config.toml
n_layer = 14
d_model = 384
n_experts = 16
experts_per_token = 1
d_expert = 192
d_shared_expert = 384
activation = "swiglu"
moe_layers = [0, 1, 2, 3, 4, 5, 6, 7, 8, 9, 10, 11, 12, 13]
router_score = "softmax"
normalize_top_k = false
routed_scale = 1.0
balance_loss = 0.0114
balance_bias = false
init_std_router = 0.0389
lr_router = 0.000811
vocab_size = 33859
norm = "rmsnorm"
norm_eps = 1e-05
tie_embeddings = false
optimizer = "adamw"
lr = 0.00089
beta1 = 0.95
beta2 = 0.95
batch_tokens = 65536
seq_len = 1024
train_tokens = 389400000
steps = 5942
dataset = "wikipedia_en"
Below are experts of layer 9 (counted from 0) of a mixture-of-experts language model. Rows are named router (the router's row for the expert), down (a neuron's output weights, with its number) and show model dimensions 336-383. Each number is 500 + 25 x the weight over its row's rms, rounded and kept within 0 to 999. Numbers have three digits each.
After each expert's rows: a language model's description of what the expert responds to. This comes from a sample of Wikipedia text that the model never trained on.

# expert 3
router:495455510547544509539504455518528506471498551482464517475517471533484483514504513484528463463451491493528499533492542503476524509530524480516531
down0:464478521493521462538479506517540496487511474482475556468473489499476476482495535483494492499475500479493553530513517512496477477483466531459515
down1:530544524465501520493507558506511503527513472477490494505569475527541484521526480503466515480477478503502576498496525518483487505544502495492462
down2:475535509484504477494485482469489485484519474511491484462500505572530506543481486515504480500571486516482516501482508459513547531530503536474530
down3:523441555542521518445476527492455544500539481509489495531481462491530538500473476481538515492549546495517475464513512512476458506511500479512532
down4:507504454486499499507513466495544510528529468505508509516475540487514500509494493502498513473506529514500455500477502469506478527515507523553518
down5:519460515500456527474513506504471542526494518498525504526495441497467501543543477498500501511502545519496473495481504532481455536521523505487555
down6:461518538474500473551478509484482485436453525521508486456494505488494507550491517489491504522510481510507529471493494464494503543535564524490470
down7:452477491485483502507506467511511513548539491496489514480546483501486484503501482492516522515543497517506487551480495532489480495499501522527522
down8:447475498480483523486475506524499486495479484496505478506439532481510519492523508521519514520497492538462566512535502533495539506508519485469496
down9:509514510535465492472468474559498570491496550487517501462516478479430465511513502549504499546495487488479452461505488532485491495509482470473503
down10:519482535464475499464507470529476496504511506503492486502487504482500541486508545476509511519498499539508474477515506544460486476505491487467539
down11:499539486523493536569503476513518508435496482484475470526507510526516521477500492492512525547502519494498462466508514508510483513488493467465488
down12:515558478556496472461486519508463499501536516502496511484495480481473495513474504461558543504512499455508493511485510483532501526477486525481432
down13:490511482516508478484474438519513503526491511495504526512511497535482493501513509534537485546519507474497501514484516504505453463495533483514455
down14:524477487500517497451488526534510485464478505499537438479489512498534489479461487482496505475559517491517503506504489486490517484459448522504507
down15:492492503515481475508496522511502488502509493516477520489536528483501517504548525527541501465514498471489494490446521499485515493508527545537479
down16:482531516494493519480502507493483465501492526550499498466519505483497520495485462499529478488492495537493524556483510521496539558519516531442533
down17:494458491495507525529471508495529464535546481505519483502489521463527530472436500475496542483509504531510500556470512483481461504485490483493491
down18:494498541510522458484517513501496493492476495487528470532521429524501493470526497545461518493531484499519495525503470467538477500488496459494456
down19:498487460511494502496499486504511490506464525490536482479437511477564521457468517521494514518505530554501492422468546555507443471502537537534494
down20:516469518481486446518501464499539459498470497518502509487498489506537488468491470484524505513498533541519534528516499527506540496480508529544462
down21:524437485484506505554496453489485490551490508502497521465515479527502561476450483520498499513471500482497509523483527495495501511499469530492433
down22:525491489537477492468493481503507540540569522510512522491530490471547464517485512446527535468470463490498457499496494470480469505497484485517507
down23:563501483536434484540503509457499505470536497503531487500442494495507504458538494482501454521452492507518480515518497493511489492498483496449576
down24:528535505487512510461485501477454500513506527455520482476499493513461469546493497510542544513547474491474549481476488445494503503456475506502508
down25:515498493521491558532474529514514539506519559521469442506550495484501550507495519524484540544541449512479494507502480494489510509454525497498427
down26:471535513486452514484505506516477510526536465526514526508487476441501481468555461495484518493476583520490516480520499515523488528515491481492506
down27:513503487496499543433537488503480460531505504511512527475481492507525520478483499493499522524511466461492473502500518504540445475524506474528488
down28:515484492487506513471509549479494510478528509505507509517511515500518462480516479490493489487531514500467505475499458499491514489489538483518516
down29:492508441499537463466531438483484527524474517498509490524480465510491489496461557496472504452507507491461508472530515496508487481495509523526531
down30:469494507497550493519544483508494457544434512500478518520502459528498462495462527463497474478534486519497530485489442499492474511478512518529523
down31:500523502525494508552487500536503509520500489524500487546521491534504472494505515503519526520450476471515546516510505503502489517485473546518509
down32:447505553491520476513489517520508442491478485513476544500570471499504514470505487454519484537533485456528513476486510479470510470507534487508495
down33:490532494481482516492511510504532598546483448483504496563467533487530519518473479491476551521450449494517508538506488503478506501475502486514515
down34:535474431499518518504540500522546514567491495505528495526518494501515555510492531445468475513443484498522499497525532487511495481493495492528469
down35:481488522480488519433538548446521510470508475517477479482512498511489509458504543477510527509511512515511505417500509545462541472492554499500485
down36:472516513502481521504518535497478525517511507481480545476497504513458461491491477508507481482476476461480485477505432499506526492506480501536520
down37:530485515478512475520534501505503497491493477524487492464511542507423504477514545474478488503541534526533537536506501532512476457468533552511524
down38:495491512474515485527521527471569496503497457536482504496482504536520496482511529498503486491488509538532488559477494516527503460519489505471482
down39:501475510496512528514545508502525490513449505525525482514504509463491506461502535477475490520542523538473492486518459503489556523463475501495480
down40:507465508506503530510547509467489493514502525511509474534472490514492538527524524506453490523474474531488515501504462516485479512476513448510466
Description: Pipe and slash separators between cells in election and data tables, plus infobox field labels like Born:, Died:, Coordinates:.

# expert 12
router:506491526482530539480503529526502517493544501499501506507505514485548507513484568520549447483580531507532415521510487508516477529508545486461543
down0:515503492518491508512501489500507451456521468478489489506505491502509521511518477542496499533542497502507507544511505521490555505503524502511536
down1:565459498465466492460464514499497530473533530479504478478518509512531499440500488449494458497507479537508495519519521545530502497510481536474561
down2:522452529506455471504464542555493529537543489492495548511502482496499533475478500504530476492511522471504515506531538464490545526474526502511471
down3:509491541516508489424521516533491455462506516485503526440527504513491478504480496495486479471518503519494468470488477544509511488447491501517504
down4:537499528499473483519463496486480487487497517539489461505518511476505475502476498535496489535473489531502458517512480492483458515466518475511500
down5:505503546508528538498496509499477517513531468523510500501521504513504527466473520490513484496464528514480504504495544469494468507486488455478499
down6:479506482494501507540480483491485538514479492475513521469468485519504485518507475515512481528486507521488502474508529479473513517463485470504511
down7:456472483567498528521502471512507482488472508484439468499517483511503527480515465504503511523520447469500489501462517460499520498524519537480447
down8:524486536492529492485501546494517513528510500492560535442529468506494545480495487512518454478489507494493501498532512491549492514487507513517505
down9:527466494491562471535486529472504479495488513491513489489462496469480517475509479454506482515470547515492492491515531508497533497485484502524516
down10:519489522534511471472508538507525439487498510459505478491500517532521542471517462496490497499487478501470490510494450512478487439526500503472501
down11:494518482494545454471504468509485530526531524526460493515464503482519517511508525451503532500505446539464539511516504511473472520482481512517499
down12:460526515463486528492540489513455519518490559514541452539499514482470485491578516502497523492489481541522510492551473492497505476503489477488506
down13:513508526529479462492545502498483502517526459500515504493531523485506480512516486536508479470468523522467520539483472545503515499508486491498502
down14:416525494461491502486516458483567505473509521480498499465483503531488500461456444512542498485462515497484502500468486565482467475496504506497487
down15:445516475538525491542504504486521459560454503503545477503465523510482528552485502481513531493486503524492514508462520537453468469484470504526416
down16:524432528497519481500422497534497494436526482496475483516454502499550519470462491520494511518545530514491516515478489543494522534505492488458539
down17:537496503538492494519545534497540433426501504458520481542508476498499471549398478521494517540504489480516501528507510463490484513487507498505529
down18:518501489526523513523470517518472478502539486482474496557551514522487438468477449510517498504546487495502541468527486517495512515499507514476479
down19:506463516488488511474506507487508509525457531488458543463488517522521498521469469479516524470506471503482493466497488458492525518468510501541524
down20:481506519488542495497506510424475517491500491528475496498471490502517526521496520509516517492499530516513512496523542479499514501463534541479504
down21:474510523531526492481482486497509506504449536540506519474494544497549541509519516519498531495506501474501525468483510511473488482500497490490492
down22:504507487459520480531465510484483486483492512534499479486442521467489468474512488491515529490471455472523512491537470516527478506510534476519534
down23:501527551521505493521509516509517487484495485519505505514517521547517496505484491497490524478480542489505482514496540534535474509520513507463532
down24:483501532477515492512555514512509517509538463493494508491510509509496532487516514459486516470489491502489515540516452470497510537494483477527520
down25:492518443477478480491442510513496500498533504499434517484496489495518538488483518492494555501487518508487529498470553472504492468504509520537501
down26:466511503497528529470452490522493491458488486488491522470505527528517474463450512503463515483529466514511495500545470485454523518487479551484545
down27:530491476507507496554491495454522502490507519498489525533502480485485466497501515511529484532468518534508494545469507524543493485477541525448475
down28:454507528473439480518491495476506480539461459521516535521514515498512511540506528535533502487532532535473510496503456498493521522469508467501461
down29:570513526503502538511510505514468524460506524495471480538481458499468492520504510489521444493519477472497527502498461497512502475493513463531560
down30:494450547465483539527483524501499511494510500528500516521513494533532496458483477486470460484544506513519491531492483512492497533512500477488534
down31:524497490524500513512508478544528519461579488516533499473505498462516492511474465514496456523524560488533517534511515505495520487470478486522513
down32:506530517520487522520500504498518529479504433529457504496484567517532506469514502455529530494515456485468511497494524488520452553506525474518467
down33:511531513514495540495495524507519514484501513557489490501474523443505474535507487514522513491476516502531542557507528564495484463519485494480465
down34:544469510477496451509519462487530479504523556514490465534481511467511503506465489487470530523525520524531552480501507516501464555544525498472520
down35:460509540485543489499545465507495515478547529506485515455482513459467533538459512515494519509557509460521484530466507483488499506511494447528535
down36:501520540463478507523498524487482507498489503522483539487478516517513520516486531473481497546463530494507484503483520496507517533501508497488519
down37:494499537483504521489509482493509484445501527502482485475487501557471459502517501513492505511537488485514514521514512488527472493480504473519493
down38:524475531526523529532478513527492510488532530493497481529467518449491504474488517490506535495553490475494494504529472507527528475510505464549520
down39:550475504475518451485529513523543492487517499505537513500481516480517505510474514526494524513495488490517491527496529553469502513512451501493531
down40:516490506464470489527495488478519493482507478489469500544517564534530448475482523462474452534502488511482499480531500481535528488496486497519512
Description: Single capital letters or word starts after pipes, line breaks or parentheses in sports tables and lists, e.g. W(ednesday), (F(earless), Score.

# expert 5
router:490523501460510438529517510485458527507493503501489499481533475508468509450462484482500490547497523488499536545488431443480492517544539496507472
down0:522477464473535495466497505484532537481510495513504507515488498517526510432496463505484455460489495496457494421510521497504433528485517453510521
down1:486504498491511468496498491509509509518473527494490472542499507530468471462501501538497494504465513527469561500506534535485458521494500496477502
down2:504482460476517475504511491494489547513512503520504518496484436523513500468481448450503447535615530473469505490499460477502517487509534481487444
down3:522495469528526512512495483489487498460457552550517466488480505527462540507560474482483469456506535490481487515524504481511518480499501499483501
down4:515479472497500484539490474516543482490505500503480532477484511500505506518506522503511496467458538515531513539497471489486456550516523529512492
down5:461530533494488494481493537487518502534506515482475509521529521486481483463551511516479500506553490522500509518512513518472495486518493502515526
down6:485468560517500462507548502475553477498470518548482454496477524478499507524499524496517489529524506485529555481517497518499496489483520502484518
down7:477485479492482505527487515495490484559472509510533496528489501502485502510518465520478499521529513523458504527524469499482502504480543528512528
down8:503461521524500490507502478515477491523509508515575536556487497476465494562529495498510473477562498459525489442547500447456489502469497491537538
down9:508502506526489494481503493468468510537483555490431486489503519484503466469506449511511508509513514500475510496513487473470510546505538471519477
down10:484474473490511501503485548481465501497460538498491472513494486499512487466465509489457517525490507462535475521472493499488505517504498532518475
down11:500517498469469476502493482512510516504471493470463499455476479459492517506519481569543480542479502547492542519513479462514485482523490522478505
down12:524451521528491504503501505514476481504482471494471498494535482487492522502509513503490512517492520488481486476469479486482515505543549516542482
down13:460494493507490513495521532497500469532509515487506507490493484471501533459543485514510480517463493517487521500540497492535538519519477466520509
down14:485482507495530547513527494478487483491552510486523529461558507478507472517455541487519512527532481495508457485504472489503479487507502481536484
down15:557464483510506524510514469511485513510505489504499491489499508520507549544488523531503512486509510469472488492510493483504484512476485481509487
down16:487514494520499523538491456485547488459509517516528497543495499521488502486534497486514543479481496459454456458495535488553487521511541503515471
down17:497495559481521485528491505503495496513522480479493513532506479515478502512506505474531533543600482492466493483486523502489518497482464494535489
down18:483502468502474482483487473524476501482523448490519516514514548526501472513501492474483526508513485496500476471478504544478491483492509476495460
down19:495517523518490506501508505505481514438481535491515516511501475482466507492494516499479499505444456541513486523483477493483526490511469488538480
down20:508481514465494482496480509522474515509516497494506425462424507469480505489508476474492535518492527456532509504558473493542465509521521499486485
down21:509488508488504479440478471502511496523477512513522507558489483527481496494530497472551518530507484504504554496499513515493517522491534489473514
down22:488491489496459481527489551504483443513513507503516505507476493486449513504512499510509495487498536530521472496522497486470487492548463469474455
down23:518483505473538511470490515549528495511532455479489511526492539454507472503538467491480479519517498541495511494547509509475484511488544478492520
down24:503493488516484479526475490466460477533505509502552535528485480535489528497489502536467481524490511488489507475500482473518473501489492484540509
down25:532530502495513462438512511520470461513516511521521546538527490513540532499508488521502501523536517510508501492514490528447476452524504501493481
down26:525543468487508493526502500465491487475531535500520525459513467488509505453485501494498486536511438491473526482487513521500519490487484517502524
down27:513483530543515533496497508502513503505514506513481472520537485482479497507537488494490513525508489483527483481513497478514499462516462544534504
down28:493489536497416503497479494490472438480501512546510480521506503480467545508516528482508472496465497531517441545525490530475512481529477516483484
down29:517493516463446473493502479450492530454506527509473513505512529503477525487539483549463490514478500509470496523510473480503483521531480513505506
down30:484493520512492515469507551507558482509521509470490524529535505486483489551508542459479514499450486533537487452467516482514499527526491500530486
down31:520477501523481492497478505529555519531448482565493503511443491502468544550511491539505478498495506489512504504497491529494521451486532499439473
down32:477501485492494506489471501506492486501518506493513527514491460517466524531496504490510534524485481531494521496471515492473506469503532478529499
down33:465459500520501486518492497464538513480516522472516527529495506487498474499521503531479465490509550473523509550499517518522513511512486489474477
down34:522528513501531483545453528519543491480489513462521514491513492489495495503486512502481486545492499520499474499495455512496529464481510471529499
down35:495487537505481493480529553504460453581501485481481471541540532479536509487477477465485511473536515484535515494509498524504486491511487495521491
down36:535494486504492487455537476524494558471485519500484528526541472510492437494508496509480497528582525504493503517535501458516513471491493536496539
down37:535518500503524561474555493507511504464512522523491516503498488501538453472447506503491508521514497461466510524481545472490458509492456511498538
down38:503470487531493545465512487481535497521453521510504487559539494473525487547536481524513523444509483517499513485489504496480498496463508523516515
down39:458503501467462533502512482540456494469483494529520508485509509486518496453491506536489504457428481507528521478498515530487475492462522517526508
down40:512518499435477494486518505533504516467475517505488523460518503478472505433512463511525487468475516547553459479450495519499508501524499520530510
Description: Digit pieces continuing a longer number in tables and infoboxes, such as vote counts, postcodes, molar masses and registry IDs.

# expert 11
router:494503492512496533549493494471497481465437501492476476527479525486441468515485530483479483473482509511453570473508466469492583537503498503503494
down0:499500496469438513485497501547527474463491503497492553470545502458469473482513467498467526485521534498487489523500441452495494521496490524497513
down1:507477506473511490470467508450495514497514531506524510466505545503466496508507492491493527526561506503442454489486519501520468520481505505465518
down2:490518558499466507473509485492545483526521474516509474502492510531433470484491512511485530484460474509511531520488475513442528527485508508508483
down3:465466537510495522488497479506518457566484490514486505510509498523524469493482513502524471516452485495514511538474519502492507512494523524507442
down4:481481540521476510518478530493529519517481471540508554519521454519505485501526488502505519502520512474515507505538525499503514475538494512513507
down5:568497485510522468569485534485453507471537490478448534507471536476474534469518504526503506500534482499511494521495532484522519481474525509490513
down6:502493547523517546520507531450464518530493451482513504487528520536473506502496466503519463481509472499506484494485506542495519546503500511528531
down7:520496499474552520420517530445416526568532510502496480508494491511506495498512478485486503507518541520516484487507495521469479482497562490483513
down8:506525477514492505439531465455480478540501533540502541518489475509466522503561531484530471520493516498498487477520513519517477490491494494478504
down9:465479509487484498472520465522540499550495523517511497474523497526448460468515560491496490509480508495491488511448512525501503516525530523488467
down10:473506482516491452492483498443499519517487517528489513496522472503501505481500504550493500496542533476512485484567511475505524497492464465521480
down11:475551450508467495510508521501446489539525489502463502538466531510542569539541535476523531535526513487480510529501529496533466481515489477445512
down12:509463467455518493507524498467488453470481510478508518501531442512462520495501507496540489484494522509481493510473502505488466492508470548465528
down13:458500502516495479520507552508554471509493516480491496515501481527528460538487494489486466501516482467524523507533492497482494528521483518552503
down14:480496480540535533586494460473475544478456508525472507537503498524470506520509510512555473502454486512481504504517542515470502549482529495496484
down15:484521463482532496523490516481508487537515514501541521554564478517513472503512468480502513501470479501527509534493483482500487540491446480500505
down16:466475527520483564512529480455512520526526516499505485520486478520504520508451496485525478508501477506503489510452474527492498517478507521506467
down17:479512527516530461490510526496514493522502508460521505539483523488496517474458481506506522522502508466474491493503512540521514501471467444475490
down18:493510497495459491496507451476542447504482482450508479532484534526520449552544468500487520534456506502510522484467517533476559540475520512523501
down19:486513530533531532553506475538476525485521538494497528524479511487464509514456523470503536546508472458546485497520579529476498464490499480533528
down20:508507535516495501507553514502509482474485493497492495542475504495484522524446477502490483504490518490451502490487455458498522550522539504538458
down21:468472441474477513485522487460524492506520456517511488530476499520514522497494514478528492513511505492515520535491507509496503511550543553553482
down22:506526496511543529536492455510504531408519545501501507492507492508493521480517525455512492496500479502531527488489448462502505517511482474456495
down23:504512515523473535542501493509485505495508490498503495491481501546486475503451507481461528516481541466505537497482488528512478498483477487550501
down24:474546480469505496512484498485516550502485515487487495445483465502534509562556476494509473439502454469500482461460475495520502483565518485471475
down25:508526494522498439454509541455495520523514527524468493552513505490462483502532519491489538460489472520507508524479506526518485499501533456517478
down26:511509504477499461486523502534484475488514520508504482504487522484484503557464527531472478508512503474503480460478515542531439514513472480495486
down27:546471501477495508500482480504499459502474520486514503491529510502476539499550478497528478519518503475480532498438529522498503505519522518497501
down28:544462485519523564430446512487499527501525485466474491511518517491487506509511495525520505499481476498501508481457510478479519481483491484493478
down29:522481458470472511553495490529504534454476525474520476489509479461510500496579516479494501524491527543545499488477517510490524492494476464496493
down30:512508476453524545478514498472500495478494522512480486482494465497508556499548468500493512524548488523499484503515509530507496540527510523525532
down31:537446502514498501468521481475431542493482496495507505490531499525506459522518515536521550472463488502488496527512525477515519514514541524510484
down32:525512493475509532457486493510484526550519469491523509541509466480507523510471506535494540496474507513517469492465504527466511526481482452537543
down33:498467495531533509475463502470510492490512457501514506505526498495501510526477511534494499458499484492503469481468517486521501516479482477518488
down34:456488557530513518483451478530490525492488537532426519501530507508446470496505487547479483535501449495466496474454536475538486524486475485519512
down35:487512494515519506496507495526464485451482463474500499514526496452521494534480480476514520479553506513511482501465462487474496495507507468479496
down36:472446533547526510463524509503472494569548490508511498515537530484544472484517483464552476488536495496487516526478520472495504497500535533529567
down37:511472519478508466537502505539471508492523456497491504512502489467482459490529525532457452453506524516520505513491479524502507535525478493523514
down38:495511513500536513476456530479502512539500514499532511487505499458475490471474529491465521505544461498483491476525513476514502485495539470516498
down39:520528528521432472498469509480504484478515514502455501511499531508493509496521501499494499485519533499539467523516486482501425499468511545495552
down40:509461504516524504514492519490539495462534539523487502531490524501491518496511520478478481490502495505520480527536526507479481520539505515511483
Description: Middle and end pieces of non-English surnames and place names, often in sports tables, such as Pavlásek, Kottayam, Henze.

# expert 13
router:486485473544524511456556498461466515504481472527473523496478519505487539475512507489470493479524517528484532533507532499523482514486514491492498
down0:499488553476470516466525490445522505539453525506501481512479488502520488498480471513493501499457518541543510509496522473479490520475482480520516
down1:533524454521490539476468502504511484505480477472480501509505462528502473524492488509503513505428523488503494506506536532505483504478503472500520
down2:508492534509496468486504497471490508506544443482505477532480507487531532533531482496495481542518497495540504509450498487494511527552498530477480
down3:502522518503513518489483528485494478528505522504512505479485512475466513470501530518504514505487535470485449481521471457495491518522516543461479
down4:520524455480549505512461507499476464501446470510533507508493499533550527485489512544475523489474492480496474517464490506477541491559452474473483
down5:505528494533538492521504513547515483487486510510513471514484493503484485481470527526458502489521523530521511543497544538500512504490454518487498
down6:543478532483459452480484462498482525480488510485503519471510505519493509519545506475512511491491492475508469534520477494501486521445497504493506
down7:460487496536509510498498520501515505494491514510458490489442485478482496471452483490489509501533477500490512479514507499499510544470495456490578
down8:515551543520525455540514517500517525505520479501531487473509512507519538477505493514537505513467527520516476562484497479481481504542508505510475
down9:447468451518488494481489533409523525518496468500504517450510492547550469475459479549489516478536493505515494535516502537512487484501474468500515
down10:507561498483516505513494466518455454538456475561483525488501475486533508546519493488541493515545480526525489517477548477514487473477526456503512
down11:509479516508463472487511523480467491481521525534474506481469504453473455499502518506511498514511493492506495509479492522496506506526505550499579
down12:500508513514495527513517514534460492516512479522503526562517531481490539473478470494518517495488519486475484472533470475508492491453510494501462
down13:491505514532531463473527526515492517457461501519498461528509442502541502516472503528478539501507481457515495513527505523485499465526495497493463
down14:466542478482468504504513505536512488508520499521475478480487512486486523509490483511466489502506472505520520504512484493477530525501529530448487
down15:491483483519450509511483482513530451523538482496492525479513511520506495510509525520499509517518524502531491507537490517509474516472453509497485
down16:481459530485496523546483485512475543538502480536497486519459484537541490500511522527509492514481497477489540542497489542487481495459482534489505
down17:536524509521491470524497475505536510532520484464511476435456537454517511512535472488512489509542499483538484504506467465507497502504505537500485
down18:476497512473478484497484498538536463493484445515523526530514515487476534500479464508515486504514508508475470472489521498479491479474488491476506
down19:510474495525503453541482490517503506500498493511454517526500491492492521514472548545455501536448532493519501540488522521570487520521501489519516
down20:499506517515489451532530518517542505553502478470545519490482497512519449539511478492506529493555473491509506481523509493553492524514490486568519
down21:467527491492528528501474528496485466478501510509498492500477455467497492487479534468546492469470494461521485479501504540492480530513472547539504
down22:501548497507474495476500462475444483518481507493470485464510462521527527495509533486477485503452521519511503545499556459493470527499463489489512
down23:522467498498472502479487529514470476448532542479469473555486481495479450526457466484449512494464460489489495492499481521494523512502549504486507
down24:514463524455520444520487521498509504511525494506501492526478502472511511530501562511508459530497531486458486463490483530481495497466516477493510
down25:475487474503496511538507459518510541489454522491547501485487518505504482510466526484512469502467469482471516551486495500494490516538533481518481
down26:503521464466502491486460543523503463519476496513455523480504512509533481491513564549478493473469534511490512471516557496518499519543490501505479
down27:536455498502458499495510534501500507514469492544493505481503512502481524492496527513447487532440574529481515501487495502535538490467536499507459
down28:509513521472543529510503469485513517466534490517500490509504558494494530505459506503505496421553478489469517496501486481486523543448477476533528
down29:513498509484479491502536498529492480519481447512488511481482503458511536467465478510529484448532493458518509522559517453523541483486538504471514
down30:480518464511528555507528519508512512544463478486495497504488464537491440519503514502515498506471479484503520492551515505491464487519480492484526
down31:527464508558482505470501487504496476519501451496484508484491494544478496474511504501474489494519510500505503492548480497480492438528475507479535
down32:497485493501510488474484479470502506522484512572491487469476477518495525518497473489539451487494514490493495529535498544497499523455561468514480
down33:520531502518464519528516498530543523487511498502503492515495425509462492487568456515485465539551511502514510451475493469499463442537485509486527
down34:519506494538509512459532538485494480526468475498474496514480482459528495488510520482470513510528484462466468503524548496493509476501485467513496
down35:533478525523496532498471518481417469540493486496500494524539471481501537497517482483471495505488518491498483498500502541503503464483499469516497
down36:523475460502520528508504478442494467488501506485482529476502495475555508527520493482498504484552463491515512527504522441512472508492496528518531
down37:519483480484519500452506432545490548474468504509530507462502479518508515495526491487493468458494484481495514491478507500505537482485495488446470
down38:490512495505501474535564489534496488490493548501519512513518569501490490490498511496517475480513504461533505455465438457488496511528474523502484
down39:465556482525501481515460515482501506505477501549522515529461504486474469494502515514526511533494485522528517502500522505543489503526471513537507
down40:546486469525520507520464497496510468497478541482490513497502518497446461521519547485502470508523500493531483540525477513488488509505488490469457
Description: Wiki heading markers like == and ===, table rule rows, possessive 's after names, and nouns like career, season.

# expert 0
router:558517525468510474444473476500499472534498517523503578543510464451522474483485493519508508493533499527516508453501522490476517497505531530487485
down0:515515500486532498484514471554502495477541491516492493527460495501489494516471482462510495547554487488476511536521439512532531503507541506512514
down1:494490503493476525508533572464491522480462485535507483503515489463478416491512483471524487524527516463523485487499487461531489504482493514585475
down2:511464513482546537467547535514516518524497475464516529513528516501479479502445495465521477508486524510460517413477474508491476480480548486504478
down3:516570471502553478510507523543514482499490526515535494512450474534543509491494499502486486499504470543520537503498518495506511518506495528548475
down4:500504526484477544513516540496503568481506524501483440534503497506504536476516527516510480506512490525491490474463459489460519502506465502481505
down5:572487459511472499508454506503500507465495520491451517533499506497473497502556532497500477481525540498473498468506451517536502523513510469493554
down6:523499452509488495478476441509522526528532451519520527522504436502526483497485528491503451520548476490523494494486534504490512500502495517460559
down7:473461470495499534523488450499495507482520514518512463535553466460514496488473511506500521485525469517519503490474516490500501496485495494568513
down8:498541474512530475503430484481472501541490498501493508505519468520512505505518529524528511516499497486493476533522554458506462461500502498529492
down9:539487517531526475492519527507466508519524487492528522513525490543519526451509534499509513503493503485506477518545519512515546533544499534462480
down10:435484441505479470532489500517529482497498461456490514533522489468494495495455485498497527506451507526498475488490532490480522506485482489509535
down11:516512510539517497511466385490488480510501510530520476478492461504478506494530531487495503494544517481526485526539502500522481512519532555515494
down12:484498463472511485488445486511502507554496529497498498490464485460501469515441503487444501483453438474524524500497526466529537486499514492496471
down13:491525470480508518477502512477480485538479539552471549504521481493499522487537489483454511477456476460498517527529493526511504469535523486536461
down14:496492525461483497478496485526497496566514489485482484498492476564486518522503498539486497487490519480497508505499482501472487464541524486500464
down15:463491495467497519529516483495516492444471507477505496499518460519533531501494495524516477518402491496496523497501502499500535488497468487489501
down16:493429527498500528521461496488475492488501545510518557489525504510501509466549535504494468450477503507496478492510561453504498528495462506511492
down17:506442518513554519532530460498520510520493483550491474493468498522523522500519499497485535480532491479508547557498505502495459517491530540503480
down18:509513535535477488465482477453507452517511522517509526499482535512473488526518526478497472468506490550505506543525529502461501516512480428525540
down19:492543471501503493496452556489479519463505474466484475510467566520489555483521499500502530496521466537525493537482479497449511500463492511485490
down20:498543488496500512462511566547502522527507526484487549523475484502538491502504519512522497514482481483480559514541514486479509504521506453477482
down21:513510450542509481463529477567489475568469476535515517519462503481511521477515480514517544505482497502533528455538510488517474498518495501463481
down22:519503477493533502469483479453505490506490503504471494494471515502557529493460523492487515512550509460483484471485484448505542501498523485486506
down23:472518505486447531517459366509494549530496467517484498492516501484491485509520479501504493514603512493510478490480475503518521486497521506531469
down24:473476510467425498493521529479496476449528501528494481519463472485485521474520504485521541494527528526500464479504496528511455512452511466509496
down25:467505522506524491505489425509546479467507514494520528515502460521496488488553468505483529487529470517504532538471501531474498550520501528497523
down26:531479526507500498495487460503468469508490535508477488501491471507495524477554548491542539503552488529548465431514515475460520484504496506486467
down27:553450517508463486475536520494463502491463481482438503497476539507491519494456519547476505488502495459508473485526496506504470476485470472518501
down28:507501472470491525477514603512491487470507494489537502507465505479500516470494474492489505460477491482495526485488528449494515507469428482510466
down29:486539469478498490493502509491510503465465489481479449468463474474485467530444526475470462483475494527463476525508480529471545491474498511513491
down30:526507504480527479484498418498514476518518506471475492516495485531502531484476515492535469499511510529480542463487476477508444494528518508498523
down31:524505531516469473492480565511483449472532509450526456476484548532519476495491504525533523489476511523487520531465511470491498507527515473446449
down32:515507477500491502498521570498511514535463490526497476495491544513503548488500539517484520472468521532531527431516499499536486514450535514484478
down33:533486531483480525461468511466478476485533467519534505497503457464478525491545532501516459463497487497478510509494529497528466459538422474466528
down34:518497499478526555502435445464502535488498556481490492486503541493555525452483512508512492487519488454512514542495504511512473545485467488514483
down35:509472495499552545515481459488497548481467484529476494424492513441515478490456525497458485506508499476429501459495512485517481497509508502508516
down36:527477504498478505485484490508496508515563525519488498470485485529500495467477504490499538515511505525494566457497492514486429472482496464509491
down37:516532505527457535489442473487481471479482476474471494468528584505482452481475486492476475510502498520505474519503450518497499454530514525533500
down38:503548509485525492467485439498522499521483494462536490513520450486523477516481506497469480484537488460510519486478516520426512480463531508526486
down39:501520496528505497507511500463468470487516517579484494515497507494532481450475546511465505498501526519518479530528523540500512438471472519527447
down40:528504509487478488484538531513507528502519491481496485509476547483458513475465477502539502480454495506524504504501473505505492511561491484523516
Description: Line-break, dash and pipe tokens starting rows in lists, tables and infobox fields, e.g. Website:, Species:, Turnout rows.